From a checkpoint of a small mixture-of-experts model trained on Wikipedia: a softmax router.
Below are experts of layer 7 (counted from 0) of a mixture-of-experts language model. Rows are named router (the router's row for the expert), up (a neuron's input weights, with its number), down (a neuron's output weights, with its number) and show model dimensions 80-159. Each number is 200 + 20 x the weight over its row's rms, rounded and kept within 0 to 999.
After each expert's rows: "gets" lists some tokens that make up at least twice as much of what it gets as of all text; "raises" lists some tokens whose logits its average output raises strongly, later layers aside. This comes from a sample of Wikipedia text that the model never trained on. Tokens count by the router's weight.

# expert 12
router,224,213,195,218,183,200,183,205,190,185,207,205,221,204,242,183,222,238,166,182,163,195,185,174,206,220,193,217,197,215,191,189,201,206,180,212,238,205,206,153,211,164,195,225,209,220,178,215,187,187,226,188,206,169,177,232,175,192,163,170,202,224,214,177,212,164,207,180,211,212,200,182,225,174,215,212,199,210,188,234
up1,188,198,175,225,207,217,163,170,195,209,200,179,211,206,193,223,210,206,209,180,221,200,199,198,207,220,210,203,213,199,238,240,219,187,205,208,223,212,215,170,174,173,156,207,168,186,177,195,223,174,202,159,210,185,213,217,213,214,204,209,169,203,183,183,203,203,189,200,202,223,198,188,213,222,192,176,244,211,218,215
down1,190,184,180,209,199,213,252,193,202,195,166,187,195,198,152,207,213,219,176,195,230,183,205,173,245,202,223,186,221,191,219,174,233,193,214,202,202,189,169,227,224,167,204,169,211,199,197,190,199,218,205,184,203,216,195,229,211,214,194,181,202,204,192,189,223,153,235,185,197,170,207,213,203,231,195,217,177,176,185,189
gets: " in", " for", " In", " as", " to", " on"
raises: " a", " the", " up", " an", " all", "\n"

# expert 3
router,183,210,235,225,200,202,246,222,184,189,214,198,172,200,204,214,198,187,199,190,181,171,213,191,211,201,170,194,213,222,190,228,200,241,188,203,183,208,243,175,221,185,182,194,222,165,214,205,202,184,211,185,217,193,189,196,189,232,236,217,231,175,178,208,198,191,218,224,187,225,204,229,187,196,217,176,204,201,224,188
up55,232,171,219,213,208,191,192,173,208,223,244,200,189,217,210,194,217,215,191,161,198,218,206,188,230,217,200,179,213,206,183,207,205,213,226,179,216,230,210,197,194,182,180,216,212,224,199,216,185,186,206,224,214,191,200,186,195,235,201,175,205,209,200,167,182,228,225,236,190,214,217,216,204,179,181,213,190,177,204,222
down55,168,194,224,221,205,202,191,194,168,188,189,198,202,205,227,171,191,197,193,210,200,177,196,206,159,200,217,216,237,233,194,233,250,229,178,218,225,197,224,190,213,228,228,164,192,181,193,202,186,208,200,182,208,195,218,214,177,189,217,206,172,200,197,209,206,209,168,195,229,193,193,242,201,206,218,223,206,207,211,167
gets: "9", "8", "0", "7", "6", "5"
raises: ".", ",", ".\n", " and", ".\n\n", "\n"

# expert 10
router,201,181,197,174,211,205,199,185,161,239,209,206,221,212,167,199,186,176,210,194,225,227,186,205,211,230,242,190,219,166,207,200,210,192,195,251,194,169,208,197,216,195,172,204,191,216,189,192,171,155,179,209,215,192,236,188,168,207,228,195,191,208,181,181,207,242,184,210,150,219,189,198,189,199,186,218,211,183,214,206
up0,208,230,180,210,175,217,191,194,197,210,195,184,212,187,194,206,208,212,213,177,180,202,159,190,209,224,197,188,180,186,226,209,217,177,232,208,183,204,181,167,184,189,182,200,182,214,210,210,191,186,197,198,235,210,211,175,198,258,204,173,218,201,189,205,236,194,236,224,202,221,210,197,210,186,237,219,191,217,197,201
down0,229,197,207,208,185,154,229,200,205,195,156,180,170,209,209,226,213,216,206,193,198,195,176,201,189,198,185,206,216,189,191,228,204,184,206,204,208,232,178,209,211,203,206,191,208,229,199,187,212,242,177,198,195,221,211,177,226,179,189,194,211,165,197,174,169,181,179,239,211,225,210,213,194,223,220,212,208,150,198,207
gets: " ", " (", "–", ".", ",", ";"
raises: "2", "1", "\"", "3", " –", " "

# expert 4
router,192,229,206,186,184,181,217,185,208,216,213,207,196,197,222,198,191,184,181,222,198,143,207,222,182,203,182,176,212,181,141,192,219,201,184,209,226,174,175,198,190,180,182,217,227,181,192,185,188,216,182,226,201,187,198,177,218,194,223,201,201,207,183,175,162,202,191,180,177,230,195,242,178,218,196,229,210,219,167,218
up2,201,224,188,220,182,187,234,213,212,240,211,188,230,189,182,211,232,170,187,188,206,202,197,212,202,184,180,171,156,199,220,197,177,181,196,209,223,212,167,190,196,178,219,214,169,207,179,226,191,220,198,190,192,212,169,176,181,204,191,200,148,247,234,175,183,186,167,164,206,205,201,203,195,206,243,235,195,217,197,219
down2,225,210,171,233,198,213,216,182,228,193,211,210,176,199,208,217,202,176,191,212,204,174,192,210,201,219,211,191,222,199,192,181,227,196,172,195,187,194,183,186,207,181,202,178,221,202,218,204,176,209,186,207,196,218,219,190,175,182,226,201,218,225,182,219,176,178,179,217,186,191,195,218,185,229,209,225,189,155,197,191
gets: " ", "1", "2", "3", "4", "5"
raises: "5", "2", "3", ",", "4", "1"

# expert 35
router,182,215,213,213,202,143,210,192,199,215,215,221,211,196,223,173,183,194,177,218,202,140,193,181,198,187,172,183,225,222,209,162,188,188,187,210,224,190,190,187,196,237,193,198,184,172,202,241,195,200,204,194,196,232,196,205,224,223,226,178,173,208,202,206,210,220,169,180,200,154,210,184,175,211,210,211,218,218,202,214
up2,238,203,194,182,219,205,199,190,210,192,210,225,208,186,223,220,176,192,227,180,179,217,187,156,194,193,188,203,185,170,213,233,234,209,214,194,225,233,197,223,216,213,217,206,222,213,165,195,197,197,203,173,167,226,206,161,200,191,187,221,197,225,175,187,204,180,192,217,188,194,222,182,177,209,164,215,199,178,216,226
down2,215,198,189,199,171,193,198,211,184,234,217,212,214,241,240,198,217,201,166,195,202,191,204,215,160,234,161,178,194,189,199,227,179,190,181,205,194,201,165,207,191,205,207,179,237,195,178,215,186,217,207,183,204,189,187,206,160,224,213,193,247,184,240,188,189,180,187,214,194,208,231,208,183,228,235,211,218,165,184,194
gets: "2", "0", "9", "1", "3", "4"
raises: ",", ".", "ed", "–", " with", "\n\n"

# expert 23
router,230,211,181,197,235,178,203,234,173,205,204,221,188,205,219,205,170,188,216,217,206,204,221,206,235,200,211,201,232,173,201,200,235,216,196,210,205,189,177,198,216,203,191,197,207,182,179,189,177,172,194,214,187,196,202,201,210,193,179,184,188,184,157,216,205,225,202,191,187,206,205,175,166,206,180,182,220,253,177,196
up54,239,194,201,207,197,183,245,214,205,193,202,227,216,230,207,210,182,210,218,197,213,216,183,198,237,200,169,185,189,161,254,165,228,188,187,193,187,184,204,200,183,174,215,193,215,218,204,223,188,200,242,190,205,150,198,150,229,175,194,219,232,176,216,215,198,179,168,174,209,214,194,205,183,200,189,185,206,215,182,164
down54,167,202,209,224,221,202,192,193,209,157,226,218,210,189,203,210,187,204,171,225,173,182,223,221,201,212,168,236,209,225,195,167,202,173,203,224,189,211,167,191,208,185,209,224,204,222,194,218,214,216,221,194,192,197,214,235,171,186,248,221,197,174,229,204,181,219,185,179,217,205,184,158,207,200,201,241,199,193,193,211
gets: "\n", " |\n", ")\n", "R", "S", ".\n"
raises: " in", ",", " and", " to", "\n", " on"

# expert 39
router,205,189,210,183,197,223,195,211,184,218,163,181,208,202,205,173,208,174,196,202,210,194,223,227,177,211,184,221,189,225,199,192,214,193,179,180,162,191,216,213,226,196,197,217,215,225,164,163,137,170,230,193,210,203,210,193,198,158,210,168,190,182,198,196,221,173,213,189,192,204,198,196,213,215,189,189,226,208,188,194
up0,183,189,221,214,214,195,176,202,224,212,191,201,208,193,246,175,179,210,174,193,211,200,206,263,178,199,204,231,169,203,186,210,176,159,186,212,200,229,209,201,203,195,210,228,175,196,196,189,204,214,198,202,213,197,168,204,197,212,197,187,191,224,211,172,208,215,187,207,186,222,195,208,223,228,189,226,203,201,215,218
down0,183,211,171,197,194,202,218,204,211,153,192,212,189,193,216,193,169,164,179,187,217,190,189,163,192,185,180,193,208,203,173,171,201,197,250,179,168,222,231,158,213,184,189,172,212,176,198,194,213,196,219,197,200,197,199,177,228,204,208,184,206,239,206,216,203,168,200,228,196,190,223,210,202,190,211,143,218,176,230,208
gets: " the", " a", " The", "'s", " an", " \""
raises: " ", ",", "."

# expert 25
router,199,224,242,194,199,222,175,220,173,192,200,180,165,224,209,204,185,189,184,175,190,203,188,222,181,201,189,243,216,200,225,212,200,218,257,220,231,165,253,166,170,215,203,217,195,180,184,211,227,207,220,187,180,205,201,192,217,226,188,162,190,198,188,231,199,186,177,200,227,199,226,179,201,193,210,182,196,194,218,202
up54,199,190,174,258,213,187,188,219,195,237,204,171,197,222,204,206,186,196,202,208,221,186,206,221,218,189,163,235,194,197,202,196,211,199,190,224,192,204,199,203,273,225,147,191,197,209,174,179,209,256,213,199,212,175,192,204,178,196,209,183,188,178,223,176,196,197,238,175,189,195,185,201,195,190,199,196,195,178,247,209
down54,155,176,193,183,196,193,180,172,214,213,206,236,182,201,215,207,197,187,206,221,167,215,169,225,171,179,199,242,195,185,217,223,188,207,175,192,178,232,165,220,196,219,198,215,196,197,182,207,209,210,218,214,160,199,179,176,226,202,206,211,197,198,185,207,207,195,217,223,232,179,207,193,219,229,195,186,215,186,204,179
gets: "9", "6", "5", "8", "4", " League"
raises: " (", " and", " ", " a", " |", ","

# expert 27
router,225,212,187,194,229,229,176,218,204,204,174,172,226,185,170,228,215,191,209,154,203,196,208,186,186,197,183,219,213,235,192,190,207,213,255,215,223,214,196,226,207,188,190,158,196,216,188,193,182,195,198,179,207,202,190,171,219,205,222,168,197,205,207,163,186,205,202,190,193,206,212,216,198,179,207,195,208,181,198,231
up0,210,215,178,214,174,201,207,173,230,218,198,175,206,162,229,176,165,211,226,173,187,207,196,204,236,190,192,207,227,172,197,200,201,149,207,184,167,218,169,210,210,172,219,183,184,221,206,202,219,227,209,206,225,205,200,155,203,219,204,216,190,202,206,246,175,178,198,235,153,191,197,218,175,166,191,222,195,188,148,188
down0,195,227,179,191,236,208,216,208,184,202,171,187,204,170,212,193,217,186,193,200,230,185,198,210,221,196,203,200,220,199,219,213,221,160,203,199,189,224,196,230,212,196,175,173,210,191,193,184,191,204,209,206,173,192,256,171,219,186,224,178,197,234,210,187,208,220,210,164,205,228,157,203,213,206,192,204,208,210,196,216
gets: " a", " an", " more", " A", " two", " first"
raises: ",", " of", " and", " ", "\n", " ("

# expert 20
router,200,207,213,225,148,196,190,203,210,186,203,170,195,194,207,233,199,232,176,201,192,213,172,189,211,191,189,223,210,210,199,193,200,214,189,198,218,223,197,172,214,196,218,215,204,230,156,203,200,222,225,203,197,206,195,160,183,162,227,219,184,213,177,207,206,204,169,214,196,201,193,199,212,196,207,234,209,211,236,166
up0,210,194,244,166,225,188,183,212,153,198,226,193,177,187,210,221,212,203,202,199,211,160,178,246,208,218,220,238,215,197,181,201,212,198,173,183,189,195,193,210,198,200,200,204,208,189,205,189,211,215,201,219,194,205,221,219,208,199,189,178,211,199,181,207,201,156,245,212,191,161,200,195,218,214,195,225,214,219,182,179
down0,194,186,186,247,202,233,205,212,212,218,225,182,211,170,233,220,180,200,187,233,199,212,171,211,179,194,216,223,228,204,197,228,225,177,190,224,228,216,208,191,189,217,198,216,177,206,214,196,192,173,195,204,187,183,236,172,194,174,223,191,174,177,187,209,229,186,200,157,174,185,221,175,244,182,207,208,197,211,201,202
gets: ",", ".", " \"", " (", ".\n\n", " that"
raises: " the", " as", " ", " and", " in", " ("

# expert 18
router,185,229,196,212,208,185,228,200,224,193,181,211,204,225,210,212,213,223,217,179,234,208,224,196,206,202,200,153,189,213,188,207,206,220,146,220,174,183,207,163,213,194,197,209,197,233,198,188,192,193,192,194,239,221,166,221,181,213,210,233,186,236,261,171,201,145,217,213,238,216,196,183,234,200,233,186,210,207,193,196
up0,181,223,183,213,157,151,192,223,172,185,193,196,160,209,215,240,185,227,199,221,165,186,239,203,221,190,215,183,198,196,171,225,204,172,188,207,206,156,201,180,165,194,211,206,210,191,180,198,196,199,207,206,173,230,222,222,175,181,186,211,194,196,216,196,215,180,222,213,213,191,231,190,176,171,208,178,199,218,198,238
down0,211,202,193,181,228,187,197,188,205,204,202,222,202,178,170,185,203,177,224,207,222,193,226,215,218,184,178,208,220,178,193,210,201,186,221,216,219,187,157,206,232,230,201,180,177,201,209,186,184,201,190,231,235,201,195,211,222,193,235,222,196,174,197,215,164,223,190,191,200,197,226,185,190,214,167,178,223,218,209,234
gets: " of", " to", " by", " in", " from", " with"
raises: " the", " ", " a", " an", " his"

# expert 37
router,210,205,182,198,194,221,222,174,233,195,196,218,207,184,241,196,190,197,163,228,177,183,208,219,169,231,179,193,194,197,165,189,214,200,189,155,212,149,207,182,158,217,218,180,219,207,175,228,243,185,200,205,198,195,203,214,192,218,167,194,180,198,232,225,206,219,205,226,218,153,171,212,192,197,239,184,205,179,213,186
up55,202,185,218,212,180,191,197,212,198,170,194,201,194,202,210,194,208,180,174,202,206,167,180,196,213,199,219,203,229,184,165,218,176,203,182,163,161,187,225,184,137,238,210,199,182,230,216,208,225,182,202,207,180,200,174,214,223,207,170,215,179,222,201,227,174,194,182,215,188,172,231,186,189,163,225,194,172,163,199,191
down55,235,164,185,187,216,202,231,206,183,157,193,157,234,203,195,228,216,166,191,209,201,222,177,167,219,201,184,199,213,216,192,213,221,169,200,195,141,191,192,195,180,187,195,160,183,186,194,209,201,226,186,186,154,177,217,182,184,201,208,182,214,211,157,222,207,201,179,227,197,195,185,235,206,213,177,207,260,199,203,191
gets: "0", "5", "3", "4", "6", "7"
raises: "0", "8", "5", "3", "7", "9"